Below are experts of layer 2 (counted from 0) of a mixture-of-experts language model. Rows are named router (the router's row for the expert), gate (a neuron's input weights, with its number), up (a neuron's input weights, with its number), down (a neuron's output weights, with its number) and show model dimensions 0-111. Each number is 500 + 40 x the weight over its row's rms, rounded and kept within 0 to 999. Numbers have three digits each.
After each expert's rows: a language model's description of what the expert responds to; "gets" lists some tokens that make up at least twice as much of what it gets as of all text. This comes from a sample of Wikipedia text that the model never trained on. Tokens count by the router's weight.

# expert 17
router:468479475503491478549508428460521505501554442520472483526483575380536479527495491488437548475481475464468539529491508515519531498440509514438495460536538513493480516530518513519448488444545450442533493499453501449575527433514429501572532459510497494497488496473510452482482503595403480506442476418483470537521436553504510512500544427442
gate0:516543472545503471491464534501525500556493571431520472538518460465509507487530478448428509432517513414535536547498445508445524474514565472550513521477537440496447530520479450479479568546385442566463599541496510568490483577408444507490497524540532459518497480574552457499559473522431454502446513520504491476463500487475452460506450507528
up0:494494458572534472532537479528524471476552528506454493503482398477513442498429454525472519469449531492464453455480528525526455500480452470489525438512551486442544507496427497546457561443562501475521508458506513539573521498526507478551478533491477472506493496482480391481503504495499495588515426503544494467565558514496543459560501502488
down0:512536541505502486552545550471539489508509516475535521494441504508499496471508506540494494516528536502475494463500475487473517534491537491492533508471535442508492555452484478468476478468436513530498417526495474532426515550527457498456558500493511532479472443563490489503595515502500466451500569530614535422510483533448498564525445487488
Description: Paragraph and section breaks. Sentence-final periods, semicolons and double line breaks ending paragraphs or table rows, just before == section headings or new infobox blocks.
gets: "\n\n", ".\n\n", ".", ")\n\n", ",", "),"

# expert 2
router:510491497497527441557547477496487467490493506488533572544503439506537478509483487456433543440462468487473486515412509427468508546481540468478461516548548475501508562528495550511546502458594434448562392519512463442551530406580500494539553480507487645546490574515514520551475547546488486488525462390453456548518440522511418504501495482480
gate0:527523495515498475507488522481487578527492541456487516481551430535500571467538407456447482421483521495487455524516526433498516526557475407539496516476527528531549540474505504441512520503515498560522473487518548450523489434537574505512521510436491499523498476529482464468558544488510488575522562461419586536497534509447482440485508517513
up0:512541582508449581385505485536537509537511497513525522506465611547474410488495552504484496465556526434501474442473468486480511495485482504566481464510552498500474484538549420511585471465534471502526492510534474524509511486487506569514494472489496504526490488542524463479432463534558521566518508553504483524482432500486433447539454532551
down0:493499494485485546510482477584538580457531541468553459500521495471447476587483547515525510541474454522522579435496514509534524517384469540464505507563440509507442507462470489571553536496591509483496556569488540541506545483571486577537513523428524446503472526540486568533559447448500519413476502524537427461514515512479552444490530494490
Description: Clause-linking words and participles. Words opening or linking a clause after a comma or period, such as However, In, During, which, including, and -ing participles like assuming.
gets: " of", " In", "ing", "ed", " which", " in"

# expert 21
router:468499479501523544457543490494496534425543511430485548508528461473547504513423466460439549396595454486486519502515441487498472473437466424484488501442465476506504553499498504489500502462464520433450458475495536544546537468546449462576555428479515529471468575473480420436586458504474502559498517553451498517505442552505527489476526532399
gate0:596486513495483491497524512515473551539545485454529520517475441496589442470485435488335591449551444570519618464435556461501503473446440517485451500488495504435553528448489487482497531468545568513460526482512498594525472484476445472480578528510578507420518458486516512530504480519470563544503495526485535493522486505510515450519486514499
up0:516496486456485489500510521499476508516516475489574526460493553403519425545487477525524510480467545438496521452523516433437498485385485457537502438501598521504484558620490482459452457513496491398480525546493500475553447491592534512542499507496485475543582510498481465472562442479513427561516474464505472556512417478496515513473438472474
down0:568483552474469506458524422473416534482485494492539505466435483454575537535475439637524617454518513531499560560476514489492539460399481429523437395499437468484479415524430475634551510463543509511415497457549525537515546468541543497525464476450505489500555491435525501494541490490500547525431516521462568592535480464520560434500521516543
Description: Years and game counts. Century prefixes of years (201, 199, 196) after spaces or dashes, and "games", "season", "Year" in sports career prose.
gets: "201", "200", "202", "199", "198", "197"

# expert 42
router:548502547491501517452568468510518478497546432466560543464488523462504523496532512501501512404564485467402498467476479448526502495490498488470520515532469497457455541523484539516511454456599484542531372443487548524491491492554528442539501452468481541476485561517462463540450456540458497405491507415506411573531388496543513489514536469485
gate0:575531570479471468481531538489496457516502445461467420487490466478582474533514603496512493501585579544484536499485465530505545546470506498529488533519517458535445557494532490495540495448561474485444446529504444507498507570509518505479519500580450475428477451508496487519467571498523531437504470492500487405488529527564568434496354506397
up0:387547462435490491473466536495490540466500486426443508494383470534510486460464482500517533498494475509481559526512537530524533487477495503498493471478542462526448508399525465484509530446392426564424569534552461499543547538478536500477486487536496511494514421500442506416558495450509533481476548479420502492543537567508421492464485551496
down0:519541553491555537490493494465507487578567501498494494447556532463620470494516534524463466504553458491527513541511503563504566541454467511513511554434540461548450518499501527449539513455610464420551483506515437464560513449509551546534526548512541467562487477503512560576508558444509489446470507468559466477488423493544468493478433611485
Description: Copulas and name endings. Forms of be and have after a subject, like is, was, were, has been, plus final pieces of foreign names.
gets: " was", " is", " were", " are", " has", " had"

# expert 39
router:464489468481551448509532450491545491538542461475465471533455552501518449520503529582435557478496439440495531424503449499448524469436446458465492431460558455433457509504522567532523514525520491473564459516536483437496486501553462461497497506499445493520465556501427479550477526536504435449495518461458467521569466501460479483531558434447
gate4:483483514537491501543538523472496584483461535504497478456490579459508468464481515500419528468520546478546538475583467504418566542471538495510497482533519521507565513491572508528496433550487481483477478485481555569501505514583556545479529496507533539484548518524523501505504565495505540462517523454560548450557510465538419553552500473482
up4:556459467432526517482642547516515465458461524444481445521501482477521518510498526515543564476506542465505568574460512525489520540495477472558460449463526425548422456495492550526474490441494464481481506482503515485519487490452519505495489510459499499542551555436572459452461468532461491497529505488518549511414487500471479556490538505567
down4:490518467491529491476501516529501487427468485424468524518468533541573582488506581577485480460450541476526434503498434487535522469520496514440405430547560581463463505596541487525571532534525555431423461600540516601423528517449547453534504493506448499438501441433415489576490481491498516538461524464538542511442517439520495476490482511509
Description: Mixed capitals and articles. Single capital letters, "a", commas and mid-word pieces like "act" in "Contact"; also verbs like "attended", "interpreted".
gets: " a", ",", "th", " P", " D", " M"

# expert 23
router:466497461514506513507521464476533465498545449474490507522424535530528468526477499509422546487520455460525525452493445477473510504440508464449461423498570481457471519528547545563520510546509486452507443526535487467524454474559450456530550459452453525460469557516455446528528561568509450469409521468436454493541481466559442459524532457468
gate0:520461532501470577490543504486463457463450428479586500481535518510530508503504405561524506484522553457483526435502452495498515465530453466455466487555431417496591506563537529430534493485505494488527533473547526491462506503577509479532504453535452564510484497421495492606440501449534506458487573495572452541543499476513470521449518508504
up0:438472590490462472468525550504490516473528430458505496538417419544499578491452479546622441475579521531521493495480499479526497490507506493503541530502537487519515441484550455516505487452502582452510543518469493454502452528570518461483491442494438504571521510588559473573512504552458547405530474486488523547480481525492482513493482472491
down0:495568531530511465519472483524506523485481473431495546496451566552519530501526491531523499458551495539526567501524508449503432498556459592520481486486525433479488400434506455595396483498561461532596472512542465526467493513491572472466568522508522531485404565489586463537540464467551501527506539537528492572526478485583500508559481541503
Description: Politics and place nouns. Content words in political, electoral and geographic prose, such as elected, Constituency, District, votes, km, and month names like May.
gets: " of", "7", " May", " km", " Ch", " April"

# expert 15
router:447478483444478515492550452421459542508529447462571492508432518485585445442426542431471533436496485478448558436490515465533532485513517481468490489557482455461471550546496518492524533493502497472485466500414536457500533414522520494494548504519430512532495459433477506514516538542552525534477526484483475536513443548508484523557506458470
gate0:539497478477450459586566536525543541559481488434510478454514401511572518465488512493535462511477455450491491417506453486516410382592527476498517490489575446525553458568530480475473510420463437488507511492499545544465531503578481446494533483490491571445520558470421517561474528504462482480482561516610493524491441542510464502525566447460
up0:504497472516573457468453502519485505514534478538499410505538432519480485445462451526504500545492473477518490478603482503504521446510533487534473501440552447551541521491454484491556498527371562410493470497482440512479492489535463520492483461494538550515483513494495497515493421450514522542467547484469496481569540520466492487407476432492
down0:489519474552514508484487523501492432488458482537417565485528558493470523555548495523465506543443464445569535524524493560497478505464445512452507524507472497457475461482516559501496490468582465478479501505502485431507502561505486517569547506521481511557472495458497497425519531526522618527462532445493460545544504433520625536457456538492
Description: Opening quotes, noun suffixes. Opening quotation marks before titles or quoted phrases, plus word-final suffixes like -ation, -ity, -ions, -ing, -ly.
gets: " \"", "ing", "y", "s", "'", "ly"

# expert 56
router:480453448496568559521532489487536539527564461489533458524438492452517455551537531523433568465460446469503535433510469457399531514412471454443445471526568458447462537556543562516535492491542444473507478500513468494537479498542478470510537441505443499488445543496431459527486490554494459470487491466467434518525456476484497494559561460441
gate0:453454582471532547497465438492492492561504556554533503526490536520566443558487489567525538495473532552493567427415422508495490375523551497524512497535476482491462496445526519528463447475510487489510577487532552524460496433486404471522538450496458571552508476491494461549482496498498514466552440509525488493500513536556415472484511528557
up0:610470549562477478423528555542485517451471494514485442465492466511521545512506540528503523489601558388514507526474508499587468406483555549545469406515501481582492500447505487446513479512447495508551548489521523563538524466488478504495471490439470454545503465464547496526547507529502491498478507527591512514490432488483457468509475531416
down0:509526538493514552490562553574433492363448462511454546482411424491483528497555528495537574511551490520459525367467564473496462582519516503503495488466439539522477524419509553506462493559423426473481552485543442520500446495530439476494512590507534537482445438484476494514534487455508519572533542489502473457501495505462538459493486497459
Description: Decade prefixes, ordinals. Year-start pieces like 201, 199, 197 in tables, citations and season ranges, plus ordinals first and second and month names.
gets: "201", "200", "199", "197", "196", " L"

# expert 19
router:464453482467551505534530460483514533542534486484493503533449523487513441535500510524468582465522440445531516452519465473455501498459473472445508476467551444476458525516508545552522517514531476451470467495497535469550497478548461442544523455453447508453462542525460453541496474556536453442498477473447460512557456531455484462520539451442
gate1:455409477507556521497439434500492490547498549473489503535436477440517419496517484478510557548533563470460544465485516523462534535441460522494562467565597495497337469558504507502555466461584475459551482473501542474491567472550545520548539462463480521537546562493479498526537525515486492517442535414412449417492423521515518547524504461503
up1:527517554462492527512519546511518474451485521457424415464435495492547503538525484530597487480436499427560514541551443557535498499434444479552454529532582553516501529505488592534511554591496499524492500506514513494534451544498513505483511502503503563504516542452496470543533525567515487523495552425505523501487546491517511464512477513532
down1:515496541534554486486428422540514471464476481512503607504473448464540479453507441447503462472508534468513482525503458500442485505525525509478541512446482503467488515511502519509522572490488539510484513478505544534463437528521494499444419573533458534466561504475466559507492514575452421534499478506505490469518466477465501507536459511515
Description: Numbers in tables/dates. Standalone numerals in table cells, dates, scores and coordinates, such as 5, 15, 32, °N; also occasional mission.
gets: "3", "10", "5", "20", "15", " June"

# expert 32
router:447463447485522467530468473465548507460504524528526494530477476493479446469426450572469578437533425421502546407500517462518513471430460469500459439494508398482439542482499563569572427475494433413504490528533472486491494451547495462517507483470502464500496609469496472484513578537520472486543508519556477462557503505514498506460506464510
gate1:460600498491454460578551494518515483533570521514549563473424536471462545499487480456415515519538491518518536498515494462441528560438492483475525557445491495580408540536449512491484495465491461520499508508484471485509532529494548522470530457452495478509480448617548543447449562510509497418426450493486433503535504490519444436496497499399
up1:447523414496567479456510502458456483532468472420530469514493691491458506492568590513513561502464489544464450511475521534470492553532475541506473565461437569513484541416533500453519498517503552511562456508505534505491517504454536543506488482504562439549517450496491493482579484526520501499481507495502523486483504526444439449510457549493
down1:517489523530411450536487536554498522542489506545523473536483486494508548494463433537546500474487493451482507487522551492500513491520525497420544471531461537506443453424538528509514521486469538458480463467502414547531523451493541538451488481542463524442489508483470463499506510468490486499442629489472499476509516502547530495496523432365
Description: Mid-name word pieces. Short letter pieces inside proper names after a capital start, as in Al-s-ina, El-a, Trab-z-onspor, and letters in math subscripts.
gets: "a", "s", "i", "o", "an", "is"

# expert 58
router:498481526450516471519519500429479522442528392583523525544454544430580441480482539518426500503550487441516501497506472512529502496495508493499489507516570459468433506564525526555561490483575454409455515517480539479492574471510515480578557425498458496479518498421457435529494557513504473508517466529441430551548446475510453512511595462471
gate0:541481581492491426513536482433474486459505493481525490506455498491532421514499523466513523482503587598426524506470500476502552377462462531471518469501399535504488510414563484517485490531473543506505577455432476547483521503527491503505516526507416564482550508445450476415430455495477531451477512507508419482469471499533538543471492389551
up0:529511457426519386495460509461461483618509472470458416552518401487466486501518501515441484455522373428484501567432506486527550523464460451486537504516524542547464474482486500491485505499522484565504480508441437532452473455458544501510459494490511449431505481480457497471497489428499477503534481476526566426488472515465473540409561427523
down0:478513526465439464507545568552526463460502468446476449491546478494477471498570532551482457410549514500444531517469487522513512505476486486492513544532553478486529521459575510540532460531454489497489514518489491510509490401509517512504508537469504610514477522478424472456493534507505573439568477503502543407486506457436464508453512535537
Description: Periods. Sentence-ending and abbreviation periods, including "D.", "v.", "et al.", "U.S", ")." and ".\"".
gets: ".", ").", ".\n\n", ".\n", " .", "\"."

# expert 33
router:468458441497524486536551488474544510542568460475495476548419543487527457495482485544429584473526486460485552451514437468515514470478464478460463445494548457475484527519516537539534499520530510457471435490502496447532490513547473461493509460461460531474470527493454442504493484552508450448490490469413439532543453512443479458535553457445
gate0:481448523469452488583491478521501539486521440496537499544437515474474479480483487497486535508517504460504434515450459506546511419497543525512497507579527550528558536569501393519527430493451467452453456510443562510557479434598488428515532487549484470555563488504475461491438454551449502409512439461500459497472431530456522486502486541433
up0:514526528559438487501463591529458441498530574489478504435471572489505460488483501469539457452561536473483489498515483513492509484443516624410503468449512445498472519533515466455556470473450555512513501492524534506479524560402532546519481470506505510464472486497420504486521526560447431526495567437471498557487461524433592518501452466462
down0:449507480539499465501555528453444517454541526440553480526482500534492443486419542490471509490534529511497482518497459472468496534584439506479515513457484425458541474478500458490468451431442502501553533470565510544505449476524513529589483498563574377535560542484494459526558573435543472535506482438527475520451500499518546544449559493528
Description: Digits and participles. Single digits in tables and dates, Greek letters in biochemistry names, and participles like "directed", "located" after a noun.
gets: "2", "1", "3", "0", " B", "200"

# expert 55
router:488468487571539487521479429540531508473486471522509516474440478476554503520465519520451528513504472459536503467509483516445486477519514445464550433541471486432472616532535569519567496445464525512493462460420496472592506464595473465476549502423431436501521563501466503571494549493459478472478518473409442547505462531582454481550546467434
gate2:521543443458501395500478505452526536442554474543526565548475473497468488501503539433591528498479530625514432506451564462527479518443481522487466465544492510442421493526582520516588511545525519497491564514431456484521496513512530489482459481490495532532481426459469563449466433544523543487446532564524454491424432488478467500459545513453
up2:556534503480548509533507549527466539575494568495468445498453541549454494546580461486413558414481543571537473486488447493544467490530467529462480546594528431482495435501519488477531548511488511553521550496523490461451453532491548456520439516511527482475453505504525520454510575476572517488505509473521553490518512528509451439497424508489
down2:433419467563480589534459530521530535501508448424529559557479457559517520528531518553420507443487505526478432440503474489537421549495438507516489470506489523544470497538458490497479494453498542568477498489441493443529494535518460446469518514463488481476467503563479487479503552548501486556538526481551436520527487530520518534514483502445
Description: Table cell separators. Pipe characters between cells in tables of results, scores and statistics, plus semicolons and dashes in lists.
gets: " |", ";", ":", " –", " —;", " /"

# expert 25
router:477496449480504465533511443463538496548561466551511521544451516506503431527472477557463560473511469453507523436471465444469531468480482478434496447504564477438459539520526549553512465491526460454472471503509491465535466492563503460531491473447449488471433545504438470532516457558528425475466485469447440553547457518483498473552552466461
gate1:515482540466473498485511511523526574449457452501473506489552509453440487536568470488438540504467528569468495532454504452539555512501504509536482475525549438481523575554522544477479488429503476446490480446483445491508497552454534516523485501531426631527482544518517503498468517465511495376453582507568484488434494497475463539480495531535
up1:552495512503471506507465539468494475505484455500534475502527500484455478446463487521516475505482489452475478471491515535481498528529493540462510547467527488530489509450457455387549497460551471458460558507486508531483490494511513517493448513510491452582489447422560489499484473485486515467496449538394519458487515494452490500528448551524
down1:442488566442494440492536518516490516446445495513480563459460525503532459506471538548519569547492471475469465543513531506476561450488544532489526468492514503376562508564478487535485485538585465470490459497520499472506544496530509472514555484464502483484442450479466571538576526478410492572455443468465499485559565467503460508454559511575
Description: Nationality adjectives, table separators. Nationality and US state words like African, Canadian, Texas, plus pipes, en dashes, and and the in lists.
gets: " |", "–", " and", " the", " M", " H"

# expert 4
router:480470449493548549533556503437601510516533457471435539560466495481461487503454580530494531466557473413505519473477479501579538536504513433517460493513571507486395505513549551564544476390542479434486475433448511444593447461565580466528531490472475522404494510468463492498477464512491477446466474426473481537531464558510438510537494472469
gate2:402504464429465451523518511507531519573513460514530522470475571512522408502571478539420449539455559393427507468463501576476471433462492498501519390534464532475514471443525565506496523432585495493520449479504500411524493484492513512501509464497462485568478497501468477436463575519511545532525554528385524531518502455584543453501593491495
up2:525464502493519419520514457494455498521520530527492577503437442497521531530585465464460520457422485489431467476483514465482503437535484573538456504448476471557391520476447479458569578597492454475549436514433515585516496492565591498554527463526465555470525508504492526402519447521486469402486571424461529525422496509558510471494535535439
down2:429439470474507589504588455547403472511463508498434508513431458546490501498472512429483540468505515473472513519457530573492553502556457482498474474523540535538481518511556510440448611549503517475457355498469485493522521498516463482548495480527530478469431558554441550409513543533514464574480544426439547471423481571484524490462498480517
Description: Table and list separators. Semicolons, pipe cell dividers, percent signs and digits in wiki tables and credit lists, e.g. "Teamv; t; e;", "| 0 |".
gets: ";", " |", "%", "0", ")", ");"

# expert 50
router:476439466481509494516549467476553493527555442521494455515415540462497444531519547550448557466498465439457528459472458443472529506451482475439507423498540478457448552536505538536531476515539472466484461515519497449506434459548500482535521476456433525473476529493452463531535499542499461476471496474451436496520466491441496456569558429442
gate1:551498578426593517530424472503497504463545487499511496456503559486524422455530585545409472497516508434507523520517498469517514482481454553471458462513522488529542524468512548505557509485471468393452528489551533521487488460494530518517478482528486499510441517452457534506478541503462517404449507416554455495514428498482422459487466456515
up1:499470493505517516532490473527488535549532510484478584467478426432473520515571516495490521470494539458540525505511529482466517449424504521492539498478456522449492469536521452497495498499529480466499501490546573540481484510569518455456509528553520487427560458564551516454478520481515508529503535496466358420445479463557508482547538440548
down1:457514572572527450573467495497522529543548461528534449485496483477507461605458484535412545597465514532510503559538447443477455464505500465528487485498498477514519504470493463451516488456462524470447520505511532511531502512541483483530458500502487524443560515555576480497439464464518545550510453475480457556496596553538618569514381484500
Description: Digits in dates, tables. Single digits and number pieces completing years, dates and table values (200-3, 194-0, 12–22), plus Polish gmina in place stubs.
gets: "0", "3", "4", " to", "1", "2"

# expert 8
router:481488468492518466536600525501534532476526511487514583520498489445500402551449539499444519520530458483470527473493432496590582513479463478468577495507589453462496516589498502628486430465525482477498487505468485486516464525565564507536563491510452560517441511456479449488581449487441417475541450482480456586568476515454462485495474459465
gate0:617517504515471517479527493500488459501535526596526584488510483449519504481509511595512498519558492418503431500468454505513461612501464489489506485578547508497390490552508484541539431554471495460504463386544459471455445525519547513488481466520504539478494490479453478504527520524479533456459437485489490481524455492474585543493477479530
up0:507495469444479472490488457509548509388534569536526569484441473527503467473532487406527539528400501526523543455486524531492534517535528439478533501513479426483442596486433548530502516490433468544514508526507557526464501560520527509486476488462498635554566478559439532510547575560505507523480468528428482535474441464476589518566479448534
down0:506531538488408470502507472572502520494451533548459474452497429507462442528425498543538518569523517434422461514451479468451523516549502480489528516522509520536467538528407509564485484479435526460516527491548523509475501533478551496566523492486445588540494485516499488523498493503595502461471407407490439584576481458506544493507489455462
Description: Opening parentheses and years. Opening parentheses, mostly in tables, lists and discographies before dates or glosses, as in (1995) and TKO (punch), plus year prefixes like 198.
gets: " (", "199", "200", "201", " C", "198"

# expert 28
router:434492455518525473525563466512508466417510510546500565510514471499504468553434532439481520456555465438471507465499478464565499505474495456457531472497512467400437545539531546478561480505541466483504427453489482398532537497562482499543519467541473526453459506506393487464539544494453474534488484459494473585491501510519453408515548503487
gate0:502516406534485528534556522526535544513493510505506463537505449479547502519428480448402527469380494479555501554507517534534464556481461543499518416521432528468500596459497547543528460482526528481557448510484500481513509474419465533467521486510494489506481532521461501520464577578515527501506443506527491433463494554493479525479557507604
up0:440484467471463539442491475441507476566530503583512526467521587515500521485443468538464495539525553438534482600459557525550530467534418485519510457521473458479487439452484554485538460477546532435477594505446535467455478464452520510468500502488515496558604524415522487556508461500538451469542502479412504548527456547542494481412510532441
down0:541480522515497481480514530533532452490517470504510471525510383469475435495532551517510452470399517513519542493495423464488542530555494548521513492573533505487498459499515472470491605444495519508508466564537502549475517527446455444566465536490474545513414463516545509417534482475523433522433509512519524499464586493508417582590528510558
Description: Coordinating conjunctions. Mostly "and", plus "or", "but", "&", "/" joining names or clauses, and the article "a"/"an" starting a noun phrase.
gets: " and", " a", " or", " an", " /", " but"

# expert 41
router:486462458472514513510524474506557492528576468498513478522438492496510458538501504530454562457503474433486520450536446468499500508480481413436515464493572472477465530523524545530523493503530485449565434530547443443479408449537470470538502463461434509485477555514462444521510482546518456454495463472457420484575460521459462473553534440446
gate1:492520506508540536522505510535497488509528458450532449551451505538505520537518445513570508512491493469489574501491519532549547455465551477488482500523543502441509561526480490502476492514459539427488437533490513457493520502473487437523500537531531401452471410454526487517494532546492517474505451499573500487516423545443520478533443450457
up1:512452467506489537485477503519500566597482503581499486489564515543528491494517488444444543487524487544482471455518462548444468520547489438464481516532503528545488570517499523432542479472458467517527480510438517480483451498565469528436527540407440508529465551463472499535481524535471472443493573486508551548540497493480462489502509554542
down1:557509475595517488484556525525487490510584441527499558431501509412466509483451468453529534484506490435459556489542486503461510460541478428487465558555525520551475491530458500480487506507446505499538422522517448468573501436521481477434567530492528540475519473456499448591500436556477521478478542497513552515479517492547512498527513544504
Description: Coordinates and name starts. Invisible marks after coordinate ″W/″N values, plus first pieces of proper names and nouns in tables and lists, like Char(lton), Christ(ensen).
gets: ")", " the", " January", "9", " II", "″N"

# expert 3
router:486501504544529498496570407428576548508514500468499544523484461499531414479487612546421515464599463447499566501478449494552484501420490488460534426528580466498439511556522567509533533439534463462450485486492503464528548488523584486532492446419503427442494533537490438580510496521398478504478468493518457481533483490508475435517551491488
gate0:457484484460432494476512457570502494423454544550482477462475526494509489513435467635426504521490530490515483514397436534548513480453463514534510513562472512541486496449463467526425524482495494526474391482408510441472516482452423498505520462506487480485471508480569538466528474483501519380438507480536475528517541519469483466546548465463
up0:529516554505478589484488512496551500459496492443513492454510478491517502518537453470471467516506515431550492475583551502485576498481462428495517465505547486465429447488465489463504533458464478502496484477540462395487490517432471507502477496443477416505496431527466511479481516542459508535488449536446540517541487510479457469556348532533
down0:539526452473429494498476510481558474545521488468494494515502596526515497497484443491492497473542556497510501506533560561452478526433558480475552481464471532485486555504416443503426487589555537480507477599499542579461568484430536474512495468470406497517488471487474475500503494419514457472479453497504519546455465487569461510455561516478
Description: Dashes in tables and lists. Spaced dashes, minus and plus signs as list or table separators and empty table cells, such as " - ", " – ", " — ", "+".
gets: " –", " -", " —", " +", " −", " $"

# expert 60
router:437436512476528475585541502531503598437504524522531566497511511464576523567443462530456494501520408546501504425495477506494463498457491466449551472474502450495496525507455496494507392475538514445508435429463432519623488441550489444555501464497471558498424530442520504514507487497517471488457413486478464473530505444463498472516485445428
gate1:433477496493529508466559457524498447546538460391532478447550463537528544473560523452560503484453457517510516501513517455517483492528459440500495539474443464522478515445493461457603503483421477396555517519516475510482517564518543519520543457559490478525460507547486445390496520455532520505492533542474493465520452478498450475498438463414
up1:486548534513511503547521522526501478462502577605484481518505647506500481514486474484602551491460594506537487460480493482487478556495478573543508494517532530524577562519495533523504460459510547496568512496503520427502509502476449530459486526580462657528564528440490498518462493527542486398509564476504479485567507484443435454444468540537
down1:523447536568512514530496467532474546479549592525517522475470482490466521534461504493486508520455510469513465476489486521523511555502479480439489471525594512520498533444469512513482457491531493506518495585478455516467442495535412463488451557466517526487482498542554482564564525502475513581600435465527494478497492506543475556542502477474
Description: Prepositions and subject pronouns. The preposition in, plus on and at, and subject pronouns he, she, it opening clauses, e.g. finished third in, age.
gets: " in", " he", " it", " He", " In", " at"

# expert 1
router:479458491454527499533542490486543516543565479468501452542452527490472436480503523530437565477505476433494537431496462478471535510455484494436426457478547472457483530537558548572512484490526473449524469485529458456499448467556445467563516453465446571492454563514430440538456495528525443452526519466460456544561457511440493469540527458450
gate0:481517528514596502469491459513524541551502476501458492545519496517503503516462495518493490507436505500455560446527517489478444493494433436449484521525571459490503475510550533519523485509517524467455498511411468453457484476513529417531450505497435514479571542568475518656488481596450415526488502526480469479547480528493534466489507463492
up0:447508461559396449537509538565498504523512538452501475460462509465477436480442553541445479472511475496479534517499462527436501524539465455550505460481504484443374504572472516501532490466555540518421507515469611471530499466555531530451477499489512511414415446563467501536548545484516503502554545551494529526534512500551464547458531459520
down0:502584544513529514491505556520539494449493546436400525539457500557549418534524530479509519469437541534491538440386443495502513527515514506465485463520513489557490492552483490520551522476464476535512508515570575511471539552496498543528450483503494494500490532526410485435516432583460492451533498490439513488541540428470425458497508520528
Description: Years and past verbs. Year-prefix tokens like 199, 200, 191 in dates, plus past-tense action verbs such as took, wrote, brought, scored.
gets: "200", "201", "199", " who", "198", " had"

# expert 9
router:435483412498508496511536514476534546493498442543513557520457546495509396525491538471401520492496496458432495451481443464566510495433463465467529511565529466497475492549494488566502430475480475494483405429518480455491523482482493459500557458504491494529479520441423493505501532525530403484441494515450506474535509461513492470500525446438
gate0:461526470516507494442501471458409503520534396489516484510514537415485509514454486550517521490494457496495497522471474485561473542466512528431506411487458497380442467485585534534492516464426469475449536488498482472533480526412455520517497601479548599509509396471465538444522491491490580549491572531551491453448506538550506501518555502493
up0:524460529539489580490503431474524460484495492501553515504536499474493500513553510507563513527572507409571462522550504472526480534467438472506500539489450503468531516474489449457535443521415511455442530539425588567494472543518554478484477502569498431472539525565571472564496507469465472522548482532529450453439536563525593517479412500438
down0:561553565459515495577577564476528482517539532558483513474464512442489475466496547488501443516421484530458479489511501513493526511473518499534485529521451546528477417548426480435529444473515572544546517475491468490477454469402530551461540443541528553489585537528539523506503469503525461547501505535520486511509515445476487541523495460556
Description: Space before numbers. Standalone space tokens, mostly before numbers or years in tables, lists and prose, as in "| 59.17", "during the 2024".
gets: " ", " $", " ×", " Conc", "Notes"

# expert 5
router:470484505417537469500519484384533490548538466475597440555469505499524478494476493542481537505528498475523540449506422496547490488457475463480465463519436510487506545564520490533562499559562484435513431501496554483540562469590559506605458491510506517506460521482483514531485480512516488516505512502467488525519460539563486410556535496446
gate1:408489464467498527513488447496466530473475513457472508493460518447588483516414520551454504563455537456525563478469511505470492516496537537392491495555450450528468540484488540546497495482557467518560551496425491517483516490502434506443546530576494415476535499478465469407484523485429528465484592468491529468524474519494499545469524516523
up1:559469532455485493484527567482529532368484495467464524532490557455547557474545437451461514414564481506521539516491490518483512407540469521504496513515501459480583408536532490542424521467504566536486529505463503503487498494514512492512502496502548545555509481467426477483539478483485469523447558507520474526527516560487487485478470466406
down1:547532491521518536419441506442482468540472550489524536514486483448482492509457503557525542553442487486500524571495498446553492525429514514476470481467510544566452544448388525527520521487480520517537479520570518478564515519487452539544480436504491504536470523503531466533495469427485540556568491352453534469487557516468502456504530510501
Description: Hyphens, dashes, colons. Hyphens, en dashes, colons, pipes and equals signs joining scores, year ranges and infobox fields, as in 2–3, 2024–25, Weight: and Award-winning.
gets: "-", ":", "–", "|", "=", "/"

# expert 27
router:437478481400518473515504526470494499426506475522515509526505482450525477508439512487473535540551459509464506494536488529504529498502451516412512484532499502496496577488547536533493427426530460400499467467486541472575464461601476475519529439488469536467419548402481462537487496543431504429443483523490467491532470511471488553552548500453
gate0:529532479480506539465505461534555482450502504439505521478511440541496440481483504464529506473461431465495487512492549526462499433538484484493508414429450502416524549500558474510493505543521458592478490547545566497495484439538514488491472494475437480392538452514510523521483552552480478501465520580522446442410534507518518518485580513503
up0:581448474500541543581489479458491503474514522445526509481558465540507401481459451475603446500451425474552439483491483566522425516443512533512495517488497435495468444424525494566450489505445514556429509524494580439498513444461513477480530491482457512448568546504554462516459564490498505477518558578490501480516501492515400541489553506507
down0:500494454525544472522462523532558518494530519533501560476431445463494470533538431453504533442503507445493538500435436495451489484509523466489531429445423517516526469521549458493528454527596519561456524509511476499508523457546460507528530502433499494457463426457478488457532549514515503482477544544464460495448493489513505541486595458491
Description: Function words, determiners. Articles, prepositions and determiners in running prose, especially "that", "of", "the", "this", "its", as in "at that time".
gets: " of", " the", " that", " his", " this", " which"